From a checkpoint of a small mixture-of-experts model trained on Wikipedia: 60.5M parameters, 80 experts in each of 8 layers.
Below are experts of layer 5 (counted from 0) of a mixture-of-experts language model. Rows are named router (the router's row for the expert), up (a neuron's input weights, with its number) and show model dimensions 0-255. Each number is 500 + 40 x the weight over its row's rms, rounded and kept within 0 to 999. Numbers have three digits each.
Before each expert's rows: "comes after" lists some tokens at least twice as common just before its tokens as in all text. This comes from a sample of Wikipedia text that the model never trained on. Tokens count by the router's weight.

# expert 61
comes after: "\n", "\n\n", " On", " |", " (born", ") |"
router:518491553463452508445520511529542524490515490506519544393549502479509493462504499469461464529518527438533531504554481506582505428484514591498453494454500519456473561463474572529510535515496614505503474430445439453558505511526540565585490490509428529519578502511538536520478559489507471502456438497431435461512519555438500524471475501512568445504495495565504540507487435514478555479509559466505516461415483496427498477511509503459522466509517584535451470471570524465522467508480441459512408538553541507494544493466472436481509457484535447466537446535553479535542529441465470484470457484501505511530491535419526549549543455433468434465458520487568459485440470482549463405551523482442496462500525576490428496489568448462533486553458502481550522510542579501494540494468516
up1:433484499514536475618498455518474481475540493534492528506529471473527482424519490538548581553497553504534623531467547553481509459489531472479504493512468484520459525501560495496493476438477521412510523457453592475566586474522484548488508471481511490516456442459555506529504474447536490511531495437541492464561474477491562478472419502450500465431497512436477438473500526543558505546468468472540449497526471528485457525519532527496432480502523549504540522532460479476444478542543543425595480446506506567464511526474514546478515389505456504417481496543507484478503428507530491428537462435533497524396507535452505541503542546558514461489452511526439492500531509524554548519521583468476575485468478504535503474491531457540521461488508428430504470462498497521565528389563519
up2:464524492526516522500525532497430482510481472529499521510438527475526483483479452580445523482560563477507565448500498464477511495514476482534511553553516369519484475509486512442462535530451520492537481531468508505445598529500495491567567480435446586445491518442569502475441522465527557480520492555409533542537521517499503542477471547527494410528512493492495489507530552410502545495483462464445479499459446503495449475477521524481498498473505554520510471489540451513517455491516457542570476529504479492477451437455481517510548608494518525483384578561387518415470448528510492462467485501516541493487517505524502482494502497547578474527576450530413588519532435541436487478547462486490471539493458485531557449531485498462477539522581560475471525526468485587484521458569472
up3:527479538507492449435450473553438449577453482491379512484492437517460463483523486509589555489503512485534396502466462606497512481442509559508449523522456520547490475497482540446544519460460496538432526468479455564462467515489503517519509484445482562525471571516560535481564462435497498517464473536493525612452443468518493530521540552472566411529465448553467479447550533498490496490528479545529566549538424506613501501535504477521462499514471469535520514569472561516550511524549513518498517481434470464445460506464559468488435526557489543507502522541487512479424470456460514492499493501471486427489535526512487534451502503511511562465488524551515433502542481480522447552459494465493456467574525482507547553474446508459464542481475497495485472524479546423549471535422404

# expert 48
comes after: ", ", " in ", "1", " on ", "–", "- "
router:558405578439531567527500440533545519527442526540550557446489432530545596472485459528465513468525481438506520573474476539558465458495509550516477513437554454483487536519531547475509535441509571457507448502416415538503550580527507525588551506443455465475460498458528547523479502536521494457505423510436512521536477543540572510482495508501516442525540543491463520488511503525538500457500528432463501498486496501541476468474495490474506535534501538497465505506563553439502499559538460435514421572482459543451494492526541523491545473510477444497491449504485457449526510525491511481432513472560519500553563450418530557580461421502522462470487469440537466476523483438529476428551502519528436466543509504540539497524589395461489562504517505420528523473508521531537550504502484
up1:459498484507482451482509541523482559517480433539531493553478519442457476493513488477481471550490400492577467453521482529475501414497472486451509499517545540446466431444528437410503565481450457553481463412512536498554486526462497504537478442483442517486535536529489486523509499487515521544428564533500474536513517451526456458552466487497578526471539483459453475545490492495456584416502483493488519479525541428522507563470478492551515448505525486499497472560463369556556581527566488554534498434501519476484524526451474477443485474514501497444515518469516474525514463509532500550523559469540449561514405447530451488454462497471488516486448491531523504537384525565481486500508512459539436564472572528461491441445489499531485525577500503510414404487500470535459415495526550
up2:472529498477536546524456471496473492469534523448538419518514522499445474464577445478564462508481489479495491534527484510486460560424501434503533471499429538584455474548466461492449418515557490492469490517500503393522537483517546519474593499519525456456437502563423515543426486428373426520439510502588475470474505428494513473459491485516525465510535412548503462533530527537438468488486532491576466516448441509512487584512499568465410500491459496538510491503501489499477482540576566451471483469488504469563500542522441428524518506486528522493465498448523484513572536523466526434483542563411410494444525539473571472495493550504594453461524490551521482460489506547558521509538546467507490526476487498521507494508442520532563492461445446489510537481520549501483506478512531
up3:454502527547438486407437509503525499452503519508498512524489457505430516557509481447542562547508524560579546514544502494506456427500520537524554573542529485455488507498558540487534458475388437493441549500486508422425521521469452511525482524512446476563545528488544530572539498484465511487407479487474508576561415443416494461481466483453518502456496510505467500484488510507435569548446498509528581536400522503468435476558494418518520472556500427466500519516483494474562534486555511540493500474462499580506520542564531498504509515475507479517442509473521549476524479514451480493494489419495500538463526471471515502504441550512553535476516544471424485551468555541577449498519472439526512470508525542476527502518513431496464533489392443470461432437442515567547538469525512

# expert 32
comes after: ".", " |", " |  |", "\".", "\"", "s."
router:424453446546570439430510459535490500529518491452481479506449509537533572431411534463516532566481473539525488491475521455503511475512437542484533462527528548501533449439546571508554461544478498494563542476517557516546477529495517468563492415468444525467515478511518389506468524532471498553484471503507527523475447474499596504448560474483483519526484510464492495515534520466571467501465538434496537516494463483531469549472536532594490411528516544437514520483445461528554487490512590494543507567506533508496479456522497524467423491542483572556502519545487570480526561517587533569433498457520475534497451500543484509532462440487501505511461603517423548531571492509478533543448501422476509484474467489493476451532468485499446498450532503455431442532542567530492418529455463
up0:471507457547565461428542432524533505550521475455489486547500527547471546409404576510509531531517471567517438466516533456542532504550438481489570495534543537486537425455546511511541496575504473498544539489518527555495511548429520507553531407506451537439538447499532457525456484561474517569442450459528525498458452490489548509497539490524501480508486558483505497544524494488576448461496519459509566496464476448490458529506479551575525463515461566459486516509483492486528443446471546517546552518503490540450491478583507509470456520553520525585482495457462549458508561509570462522443431425525480534520463514481469530539421425547461447523473551464412526540549536486476493540489522457480502450481476536509470441541489511500429467451539510440442437510511537523496414517436501
up1:604574482527490535479459515494480481480488480537508489414461507519437441500555549505500485461522484486490495473489481570564507416464504467579557496480518471560522573526475468528472587435578505499467420470450471493483554479480504566488495509511481500508546536498530582548530460438546529501565465467444563495578533547513549540539463429542549439549527462482488467522525488497494531528523475464508506587481540525444469530477473510480504535510506514539451518513626532420477483544451517533474480451468572502517544538584497507497465528459471504534478509447538468541542470512471479452578546520512546532526493529430537524502533509493503482462480454439533429538442419488537471505537451508591574506466551516506496564534566484484466466494456426488548427505537510478509539495466555
up2:490490608511449522502518470426473537547597465547560457440449496455447481463508533528468515483459448524411463551450502430466439444533479510499618441550485519470574568505480481491459527486508488509489497502521563519400478511536449445497483533507603504543538549607526473543534466541485565502496499468527507559482469506496491546440533546521498502528477507536409465509479582527534474530499451494574530566533483474517517496544546503556516431523573555544518517522513440476558542435506502533467555491495486528527524496518506473509361509479481533532552506462503448526569516520501560523529468426527506493428505487538460444442448554482494523510535483499477476502494497486478505523475497547522548472560491514470534545491500542515485555473522519476491459450457580502520471484435535

# expert 44
comes after: "| ", " ", ", ", " (", " | ", " in "
router:497545523519538508489537468494546555556483413433521439525429488519516557528525514512498473444514459474441507552517547504543526510483434521561465551450565559408470478587469459488448513447535557475553432413473461476542542508504516539564479478497472503453431489492447550482500514537537472508517401478506508504481481465538498474491528463448515514532512476528465489580545508548451473502519464469465499435505480565509524551473435479508505479506432517548534554456552486458485453438459494523475441495552461481501480540532444474494512468462500492447530485450458475472529512447498489549426530524495425547593546421421513540526496500490491500449453437462583425497488479494539477451522594471492466535520491448425546528488497566450588538485496519484554451503552465558542519463460537
up0:469475511569500518541551471560491480486488436520425531455599504443453444488560521451509456521461523519478450509472422478524486546580490423430474468476513520492478523494546444487538477497422437408542502460499520512493486530508583552528430487497493440453502481493500443498561474494505488533429508493498455502485496408433579491517452533467475492414505466434463498453428495516558506444517455554477499459580495490430479486564443484579554532528571498478534412539548459534492487592527477453496533541426491534490513533485584472530483480557462496500543524530473576447512453561486527517472505450492475502513512480539513540465548546503555479538429479566517479572492461524472522466499528527515494512516514473507506465489483559553488454532471474459578532479486490537525544421542475
up1:491440483451545486499446471531532505467501508459514540492456571510503515523486471511513539529461411555568505499543524521475500537526490502463526568485440524487470535514472483462460540517495468501478519565485489514448564504502398503500501413538552568507512550514600467542461515517495464374483491489460461486570474448478543459485401495553413540559574469493549520577514468527475483407459500503486527472369521498488436534502486508544476454516456519454489475481498428454517578487489507555489442527572588476470433482481551495464524443517446486543429532518421509463463507499514552508450491506508510517536493448520579524450471507501431469502526516508523520465504471485524514523503516502457503433454458571508494487523537428460428487503586573519433534503491508552499463463477499
up2:531467510522494460444495493537443447509479458583511536470488476526471469450460464510481515511500495500516503486484542490513484411524499479535479520559517450464445437508490494456456497570477505539554468566434619517545544489507468536486496467491422472493500477446505423528461459564472541397503457525425576532617526478522473462554503537421447451559535444453504539549506531534512534507467513500525488509508476454450502555442494569568571464529529559477509507498525459523503528480516469529601518473513520495453483421466534530556454482483482521415408516587440480478403478497509497472502475480478545544459439536565505490497513438611522520528465511493489517520505533541533471499553473457476523525458526467540457511493504421515473485556503572526507423494436483523478524470519513

# expert 54
comes after: "\n\n", "\n", ".", " JP", "==", "- Years: Team /"
router:447520482450454509512507433527487555515416413481469482449537472534481567481473569519476488550537505469524475489562505472572465523487417579523522465481526508520519504586415470573506559528558564411496423522536456441550522444478513530456538542469414457474473596470479523520506455523580479534530416460450434569512500516488516543517517467515459492489505504518513481455543482517503510460560523485462509469502531499531484518501499474503418491546431529548461524480536519458411467533436460507492456541555520482493511498497469502459495545477522427508530474487474566467486596481504546473488525560486512508529587557505444537549526449456516553477526500488517476451497446518477452394585520471521502593505521548499501470485536519472481554515491464474531549448541547477496480514428540
up1:484461469532510567493482534396556479482531489486512537474480520477516519527506495524421528575545480535544527462500468527503537467469543528499466590448456441436546491509491538550535482517499495545563447517436521540516537534549529521494553516508483479559489477449439480476437443481495457522530458480595471404489493584430513479484465573525478525524544480453556472434540499535481460589507535565409506460427544477540522484536519479534449445469493523458483449482429482466507522479513499483567549550538530477515492508528513601460495459505550468401473498507482540536539511544529510446580556578563463469423545504504500494528550491473521526507572597509471506478519564486491524542563503471472503482470479469451525483479487456482546495547393493511488509461463486443442463460504475
up2:468499461481529458498431488537462514489478506531544487526439498487507435472476494437519496456486484589486551461551461547506552516569566446361509455542522428499548455480505562516514410514419561509507524522438542433536497530472536523432519478453509554433530504517533476575476512531512502418509539533510579477509437441514482530523511519484469436560517554482474519484503507467530494540464466502484433452522472512469511529452540388510447485514483476458493487464501442558504479492489477522507467480478549564407509475435567504539490563473426466554500464524497550506468499601492504607495549469527564447521495520531507447495570493501521497493442546486436596524551503501508507444529461516544508514487489500457466480522487525549526435422440527483507530462490492461494513460541561
up3:446567421487510488490533493486487531517487533459542596456402486493497527502466461472528508591455454568554492487484479497482508470548552507514561519525497428518545475526545505515520506531493504505459500494503480442484476498471477449498549466527542525521395466399487476496513477435569553517533517547529495459489472456488556520481469490559481527513442460488440510428507525475489508523524484475505429515459535483621430520427494590519461452517549467496495518497557453563519570479428502523514551547483583549456509560518525581476470488473477474464489538552509519496379529475509507540505527521571511523506499499599507500511519477507493554570481547533446512563512575527488507510434496493481455569558453518484394464524442461415499539516524473482497489594485513503536472503498496

# expert 49
comes after: " K", " T", " B", " R", " Ch", " Sh"
router:520495563534516487488527471480541447471448491481529475457508517440532428540512488438437500439542481446496451475528401488500563546482480436490535454529522468553461515478485475464538554453532550549472569529554562546566478514481435481516506562521535540462514481489500524558553578499515518603515484537509545513418594523483501485501561490550571482505473528508590500511444525544487492502542522486486441464482505453533483474417495460473475484429549470499553487507529478545542512468438492436451540488519459608449524498506465506435491480523445529501544470565487470441518473569493522429518544516463474487568473487554490547533517483580428489515473453484552592511461584456446511546525459511497510437510513477460446499561479525450564545510527480490518509567467474446443450487493471
up0:535512429451497532457483508461420458511456493510566522511483553512497499512519472517438502474476508528472520522505484478476494495568491502573527494417522528488448497497416469479532507453491444455559524506461594482488583460442443522525451485481494436550469471492528503574477586530526487548489588528482521530465517461561476487472499483474583467513576492449504476554571526517420497499502463577585510549556451515434447520459511500494486556450469481543553494593496514488431455504547590444457497502486544459497484517496497450519572505551503525538462435489574458548490509574505545542508476433440553478511509551461491492459516530517496440586419526562481444467527480423581522474496507456480462508508556483507511458511512484551510443534438524419484523507447457508444510492483482
up1:529497501479495461477554564482505532509503542489405538403503523615471514448583517469467545567512510541450535584493485517497506550499482509462598507467551512496466496471555512424539425514509488468431518504548445443553506473509483505496489493549479415484482553529488461439539584520497519522588519569478516486543498502530543556548473498471519506557436409497498504541478467491498487493494511505559476573489507559471489446459456518516471437448533508448462449490510447477488545493525476469500457516485563539537468516504472531509407448528467518479422457483500453469511521521503505467508520583483528459547374504537530480510482493473561443522520492569492471508509542503529556473550532576509481541489556533446514443505562465519538453600450485472504469469505552536521420497428493
up2:505449511466477483503479515496509434484441492533496586540514473583504542497423473551487465496496561503552539479535492497548496506508465472470494529541463569550596512454584508440525518412494476493491561530495480513455559534599434488437550435497496517515492544475437478517527546520512436471479544584522543516543556540495511530536500512477482487480547484492587443538382467497498461480523468434527482510510421469449541508514435507517407456554471506492529489494469517486517517510510488606528412442558475493464516452501567456458520474502526473443510514587446530514543476507533433434507479444533545487537523461537483511561486531443483506510499554505510534460618516498461544481572452495520509439535463500493424444455492504514516481526553511479553435503435517485527525492489455

# expert 8
comes after: "\n", ")", " |", "==", "===", "==See also=="
router:515523512447483548506543449589515502518537492514568503479504423504516514438519482483495466515574585462479561534547529511441487559507452523480568476442456508469509526493440462555491437507549516516518433506464448509534541457557544500508491486484413471494487456487458535555438545532438437503506422484512479468461498503446490545548488450481467522503567439501553490532518516457440464474514450487477482434403472452455482498429508431469453436469493583488470470430511504465500456479530474523464439488510588519509511483418474480505551520454498472453503470525558416527443486481487475417474612499535457465529469441455494486524528449474595481474536562476533489453505494443478504492560495417523556504460432567502465520528515442484542494539526448471545507519549495571479495466488484
up1:544468466521466518418548498516550479472551491471462595478474481466565494454511478530513480518546477509597563568471500469526502524520478548445480491461450483519501441524483465483484490482514541534504476501502506411475500466544465468473500497533559434485488495446526455507464526546506499415451529515547460464515486444474519475548525541475504493573539484549509473473481536538452437486453467502505477535467459536487544530433549510572446499536471476486529512527490429535499518378466515503518474499530513532533500545507485582537516414535405514513489499557507417501421392474517431475546493402561489487455550512567586535460464490497507485455453561485527484454497523481572511453438528512519485500478524505610557624476519523558477513412519499531494525558472488490485501488448520
up2:511495455480478535466490419519455470512528452447451489463501477462503455481480513455506501509472437526506491492512461477555580497545529480538501446520478542480508476486505460461508482560411475518522489488512513566477520505455453500570555547603546468465492516545512442490520495531487525548521521579508563479481478530450508382555538472571512507530522482490506499472433556386462498440553445455570454463548485526505565569426563583559524485505488408495521490507481518488487541576518503480499537486470490509487447413563516466494482473474487520557522541539511537527430433501586508576441457451515514596489497513536576480471506495495465477524474429521507512546569572521455522452430455481472515565535510461478482457519485498448461431479506497517484567432522539472487453495447492
up3:471442508580440490505530437484481457508563493475542457590533587538517494526509449546491511477471544443473514450538458469508529467504463532499521525451598571571481476490531438509478550487494486449513575414580510448516486519450498481545508534574538509537501524510514548513603470454532468533448502490520522542492556481502447541467432503544504483429492487493448533520519489574480482558460516556502469527448502489550527457596582443533544443501543471577515477468514509502517465515465532495509514465440515486559510521449493491487460536521564513452466478425516477482513563513547526449478519476425493544523552463495501518516459476535452557512495496561468570398492516554444502577556486515531493435491532498399536507515479588484482481526529483454556474509475451562433495491544509

# expert 0
comes after: "\n", "| ", "\n\n", "2", "- ", "|"
router:566520471467534527538485479514481569482504433421474518471468509534465525500499577457506450514493450449448515568521560553557565561500426489501431472430497510450459527547453537489529451484505529490539427533498505449484561455529576543541484479526439511428519455521472550540523447490476585431583513487487465472546491483454480492552518497471553517517524468571495471551466511486427469443509571496497496463521484419443540540419484477442501497516485454500442520524489571473489508542490477500447444517545462529445487486520442532466533516484509485488527434446569491562473517430450550525423584533529503536562529482464428516561508492452528492490480445404514510533465462431484449469561524450470512538498526500437466552516479485462569507486540517486485471450458443473560520450477503
up0:495453524523553503458428473507501451456522487517487494534463569518506450450476516490488534467436523587481533550507472514485507470486520516480496558534531494455511511476471510541477447505500567512448509545463545497586458520512467473462545593482516399483495477536483481480462466492433452485455459473442467433467507498498526486481588667522522485484486476400539490540529527580552438473476490480505465464546406517481528575484566479435465533443470488455510506463412461473505529513515462479474492458519505548454515505535415564512493485564486450441454488519496510480461496498538474443478518563556480492495426498486568433412466535553514462471521486480471508515480504481534519556506450504429504432521489471565533508433552448430506514525557446469526529511455427524480490469499568
up1:480494582536529526582557567416450533506490535547548534525492459551534527477557448498491497536490528517519478575491486449507488487468504510450518488463557569544501511484476548497471494565542533621514465569528463576464491473543559469512502520523519532582521527483503544524512406581504498492465399492577494513481510525527541512458434534401549550477520524526473489500483492542479521495430476511601515457522529554535460454471506486533503459461531462436547460491525533444430517532451437497482530479517487548460559495504546474487496491473458486484414524518479465494523454484552466448516523489492440483523562582483486535545472522542516485557480511512492527422551546527502470383489511534511543522478522555473441414459442531482494515551507494513483448400466503511516525458435467
up2:472495496471509495477514495445450528494469494438440512542452480526457422522509448523490552458447572559485627518514454536497463473499464521598492518532489456455474486538403488530392500452487531456415495510500532462566483541477453488403447484570495505518507452557502494513469502519486442487526574531476481482533474536479485526533441553500478485486504474442505521439597562558528544504493490492531411507525453446531539519523489487433505496469493532528521442511496473526535490546455440485529543474455471575478455517567513445471474455564461505477502541462492496468452472462460562510436527562567487560553455453562511467503550569510561466536415493520485519457441438535523491575521457471563553499483458507514499471506463493428523509479502493548555446503467495468511459527438450

# expert 63
comes after: "\n", "1", "0", "2", "3", "–"
router:438513500435504536476474483543545577538537454441499450518502514534540462506476540508467449466469434447435510516548514578573508502460486505507435515482500463473450512553496491531517495494503529516584480496552543444502505471492475552543492425467468462512475467542439528509515560473480534489541439532566483452500474487478445481481519455469515555502478496533499514435468472507512433461504490508554542446495486527431520547512536439440473483477508547533584548444517606501480430539493546511479440509528433482502461560556508450501548550429546457450536464451531466498521568513516530547422558552487491492546454434432508533493487490461467470427561427423586432499520510518461436502532488451495502474485547528447480513523541517444579558464492463502531541433578545532527504524538575
up0:534551432527510523505563481439483510531472522469564476505505478531516434499501443509496443468473451453505469466498550544539565533525493512517487498490524482514468461605490528525558547500502454451416567485538496415539577412531438533522460500551482477510482500415480473510442501494395491496501466531498550502542534471485521485510471539467531444568519442507456534550555508388457454537485457553456515513480504560444471454510434501523453473442471500457532522547495503551476492557497466565530514411516559546511546529551482484568462426516469481428511456504471432499532470483507550474608519544501494488536483509544481440519488417467435472524516435525481474464502541512472511522409484481475481474505523510564578448585533572516515452514523495491507452485502483589532537530485490
up1:491382522546498456507564479503495519462486536530496555447495483484512530484518504515576500515487532562515494408532508533486476489554525427501438526441496427435446479534538559528569501468482522498492537474508429436461443495491552467569385540453556446499470441548476479539476494512571503448480525468458432488523487474468507546476510580502507420448449559504540567522427499532544513573479490506539466476474495572520504464441443544441499515517488524511475492513511463457456484549522505423516504534530473512461529554515485473522477528555533522487482529545461514431472489532498447444527541509608511533502410508500402550462608426488520512535448506448500492498458456478458568465489562470453529561478540446512479514581515457475496531494559518506486539463494535516456524509508500
up2:473472416481502530450507576542512503503495520497513473472547527446542487493522482494514591535536487543493560506450454533506498480582470440508531524486464534481537551540455507524535501442483488462518542492463510495531485429577507470569560559490458483506460427495511473508504479442514448467491519494458497494492519529470492430549450552482513500528455476469508534505503589469502475468550565526487501510479493461520536560460551461542571439525484518482504467491452512529502514481480524487598468529487497524503552413458575524518508540560520523422508500533534505497457477532507540508482536509545522477383490422566486569480556589541473554483537470465539474622467534483465538473457565461447521576493547475599447387482415548472487420520467468510473453534471533489566492533519542

# expert 53
comes after: " =", "3", "5", "4", "8", "6"
router:480545435518495602550480537498512532578535451456480486486526549552457512500532550520450402487553510460480519516541559558474569527470460508604413516431535440451464527566510443504544524505526578448571514427579464465550486442521562497499544522486518497448467447512526515526488512469495470502559473549520553537530498549518505487482554460425487480481507534572451522501557506488482505497480453495480510483505469592476513526453509437504516511526519509584469527451522576562517455453484492508457438519425525538487537601542440523520536537483527478503544456410572503531497537550475488533477553553439479500545452480418527529459551531513493525469560460464508513514545492511494482491507530474463575527502508464441504530523540496438541464498489457427494506469527447512498562503549552
up1:547503507487490487562506534606503499436563503552427516580469540557461479550494517530480546528512511557529531466497497509452478502453521496494582435520481532448462467452476442507521472520440541551496518549480609440499539497549428519558543544493507532504512478579520496581542510506480483488518545442456450525508539415502607485457488524524521386503516543469480511476532468418463537596506461516455491465493580488505475552487470544496457482577482473497507489489493508497538503545460413451511462525503532542486532515529502495453456563509487511516486527499487489527524516450484522506563531493534523581527540488444511560501462489533596490499469541494514513484499528574518474440607469511468505463481399505516423467501502529560484407537493453534446503546460450467535446505490452
up2:537519464456472542539423571494476519525513565533438485540467441458470515506523501532523458466437476515463505502515526423457471499472502505504460515466469514503542530470500565428481439533470447560506498494465516456427516532422520478478543510458513536473490530405418557423529508539563505569546496504505447437469483487482496505439447599528488518444524482467473441492512504578482573477432457520465511537466493500477553488567542508496503485489523520501530511506487511404527482510609490516481484554525515518465596475498510465443492523503513533501482503476523592577477511517427485550519512471522542419481495515448508484518483509531515515507490596531411429513584478501522564554438536446479500490567455487568506492423442425538508416506525526491502496538487479558574488464549475
up3:492557452507500549403521545463462534489428435435484561485531508432528502578493511503518549523466480505525383478444516496467553527478623507450486534558478489493493524426527542510469488463487516560521524559543516479471456471570477517527501571529441501508544526543430561525577450462538477480447510475518533532512524476519555482535521567486517512524456597525452558503474479440549491478470529587509518507522527507504556406484510511507466494543509454469549450484489520533491496500522446512503529500505459530435516501455491463448505522515457542514515536541520472506438486493575447544561498462469529479502454533459530487518479498517536511514477563460402480520472548514426496517488450499459528556416571500444519474542427539530507502621496522483470513525398483466446533534433475

# expert 46
comes after: "1", ", ", "2", " (", " (born ", "а"
router:480533518511511496556521546537474470541439469548511463531576529563475552500535547518472509441512524472463466490569465516547475539496471503520462467549499507448448609478509535573485527491531574468462515529534499470550517479538503506555518497491483517522488495467534530526478459525562521468569443479483469491539449553506460470520466489467522542484542535542455462519556506505484490503530531457566460518468464489473525512545548503444480514499464524543491565474560592462499486481474491355546379482553421506465450496487460531459523526502549469456563497481565492510564539470499481471489508512486445513476427498425509505547538543471481481445569408431536438439551441555524501493539467403483495445544495417453511445512552471478556551448514432499552554518525515541483535549495565
up0:529510551605551537471477538493509478472490530497538521476459556455482512490480533463445527462544541519572519527501502551502498450545592485471528542537486473473488461514515571423511555531522447557504525527547494507540448553506482520535452487453492468476594525465557388485480479529506516499471502491504491498576515475480571575498435532582491404510536536498504474523567527542503529525443513486501448525505534478523382519529454511542521414506478485490521530573470489471454484476500553447583498584479548536456441518456489576466497548514517534469446596541456453463423455490498454450529516490610503523504525494529512472435505483596568565495482494513507569527501486505550484503450464504504535475488489485534443455493503558498444548499512545466490503485438464517524510421459481
up1:486507508516484553536482481519487464437486516565446503530440443499591487547484516492523488513459510564604452506444523527540501398547509510474509457519463478534469527525462534514515488467470479426539546525445492498510502519532490551464482563405479486499470469471461529496505502517467506550513562576547443454486500514533501487467533493489493457490433548499538498550468483506517444587562531594544461532518431545582501423494499512480454518470493522502537557510521506484514434532505516438556519586548445531466495487465494539465512561481490437464495484523495601491397515502538507468468522465513470489486506499465505570505510491587495515443570531481423459533436497540489582510525570518457540459521424413511444457484505561523489490516501427432452488463490504419598498487506447
up2:402541449526537563439546532505520445465463506577473449487484524490504574545464470445478482478490467518585434510508567435506481445474486488578545511497476474431459524496509496432464461526535474518463450552435466476407485498574479452526545461504446598482507546479563465516542547511488523439532466488534478551502503555473443431514562542493481446476552518471499528504571528486454475516528542451454523502503458526507530389415462414500515496494466447496536484506428502595473501485475454496503532492486483454519500441409458538498536533559507509511528481550594442524531497516446504482491469417513488499448467459530527561503481480465487513463517520479500489495543518518507464484454497507454527547503542572499562507553470531563528512462471524472438511514421499443521532463497409

# expert 43
comes after: " P", " p", " F", " f", " s", " t"
router:516535540533533432499535489446501406438490470470523481461511461434517470502445495449458512459577501539441466512534461478466480514533464469528500535481551498539446575541441458440478500493539568501445543524466521548490475498438452428472551520500556474460489498476487538506563550501426494548536511517587540500423547547475521494489592511490581418491409486497493560535457513484492508482549464463461501425479525450553478511459517452492484446454491450525456459506512448528502458508433489452450543490438447533443521472533500441449517442509401496507499433572489494480511493546510549439524472529487519530527471542568474559509472489601470567515510501494467520513497568449475476562480447539445527436466562448450504502564460512465531510479488538464502505577508475453464465433490510
up0:518477502521487478551534465517477556447483573513512547467493477509506408520497461469552547466541536528520517517492453534467513516492519582474521535535542528503462522418541493537512563524483522435536488512494454473497518501512435599476478473464518494419543451443411525537471484481574465472490503475454508534501462508550473472454499466473502481534485531431539475499427493528521401551473555496504456506582499455523528574512450494531510561484498534432531527490519562497478538565523516449525533460459483494507506476461470570426574500480490467567480519485562539563485483490546425415503456424578422470543488529519461449507571487410518488398440468403480513475435466464449511496466467509534505554542445535553479534500544539497428524439511524553443514499530533451503519492528472
up1:527435509534443605526450549530427507534533535561423524500432555486492497505467520467493479518503568447488477480520555479599482549508444567448439481514529516482512453458487531525511550483504480546462461484489523479416485514540584497479478448516514518467542440506545518496449528442521434499450505533541496539496507490508440486535482518442545479467493458478553492431501469535516522451416498479444525541425483504545448537480469444564449480571549513462502486463516452511464522427547431528482532470525490534483506490480496506523459485496497598467486510549513510466483498529472453529557522420503471457562531501474477494442573413474564477455474545484575559543521556465513434465550528463585527513507505440566530507458569564446514568546487458502488468446462529558480518502419496
up2:475498553509526512426543522536493514523356539440531495473427567545485472481508542503471506512507524423542474417491470531559451436552578449495474511527479511484443515430490519478537430509527447522513534491534459484521479457511447512470536500547463488521508587489455554417510488504479456493471541470483488567530467458548521485594528445524505489478542496466536555531449519484503480488538528494494492509544549492520461497462526558503493447500422488416497511503475478519405518510434502540533488532532492472454515483481467577474454440443469584481532617515491446481448520515520463497484484526477557558520506504476547545451488549495531503500466484591467432542484510505550536534462616522414482462502491468580452463503454516483435542538461508559553482514566487547544504544510491

# expert 20
comes after: " | ", "0", "–", " |", "; ", "1"
router:498572501446515491501461503504481613530459400461509465490529516589497546471583533462459430480541484423460490529519511565500534498423481511511484446411485566458490563553413462520596515494508547473551507540478540492541517449487511574472522509507485441461538462449492514519504508529451480475576464554482533437532577476521453430527503440506501522478556499580502488463438488512492449486545490440457479442539467486499578512482473441511517542450462531513529527487552561471473500483514504496494472516500489506481500537554491566488548548502540513469559491453496467527494489490503422534454467590493449498569461437470538538531522507462462497442588435409558465505540479475599454461469502488473485500510490453482496529531522482549542548462542483554514461505541495545496487575507554
up0:438369463517432479428471440433543522478479459541528458552507474538472506450511406500563528508542485491470549447543508512568495548572542452507513515550406415522539477455515605450527547495522533530483493461464500498500515584544508549532491550546570540525445543609560500470547514461493514504520482450472544561466520445454530493496557542472515473423505497508521519500529477477465528519513479548476541470498422535512528513511497519517456533549511475507423475575450464448526511545589420458488519508498519453543517470479423422484471490491474478487479442529472504458493472531465480498495474499448550457482435472575456536469439491490512527531486538566479479455473466534556484479515547473482504462495506493496511467473540468530457446497414529477561518567506455517472578489488465
up1:487557546471446463506456603495494518493491516506494541559563528509469517533569540435473479567491512532492475492534521521432480482483498472460461536465528503461506484524572523464501498445540434452486517475477462506539519516506491449462475562495517458530571537466494449478529532550473539529529539533507560577432476510448497496504421513527462490493449543541447431472514455470637447445571520440458486574505555493584499452546507553561494584490498517450439490536473495508462462540548580481466557485449491539593451551406499501494497493538492549498453504521475488530474567489531496502491452554520576494452539454464491494555587489425458464533508494469505490442501481553487517432594513562504463535508489528548504469474507485513451515501505554487513462430523574465427503456496502
up2:545480459576481396492477474464581456434467511427481543419453564470503462517412445482573506573519400527472524515483547521534574501448509562443548494491478509533469450485488466463510547539487570495505502465506559485506556505489497536553541476481547565454455559482416487561491514519528465479506469498471502535550429491438505540456540509486501498492512485517451474519494519504396533533473554497500432452514558573533505480491473447521472493467422522504581499548546488505465513504492471511575426495476512470478492591518561551503524470556534538479472446526528462529494507474487481489566519505488510533517571513536577510505509476506475462475411473491507575455563521514459503554540463529561480579534474458548504471540487519452496438553518525489471487528535468594532517519485580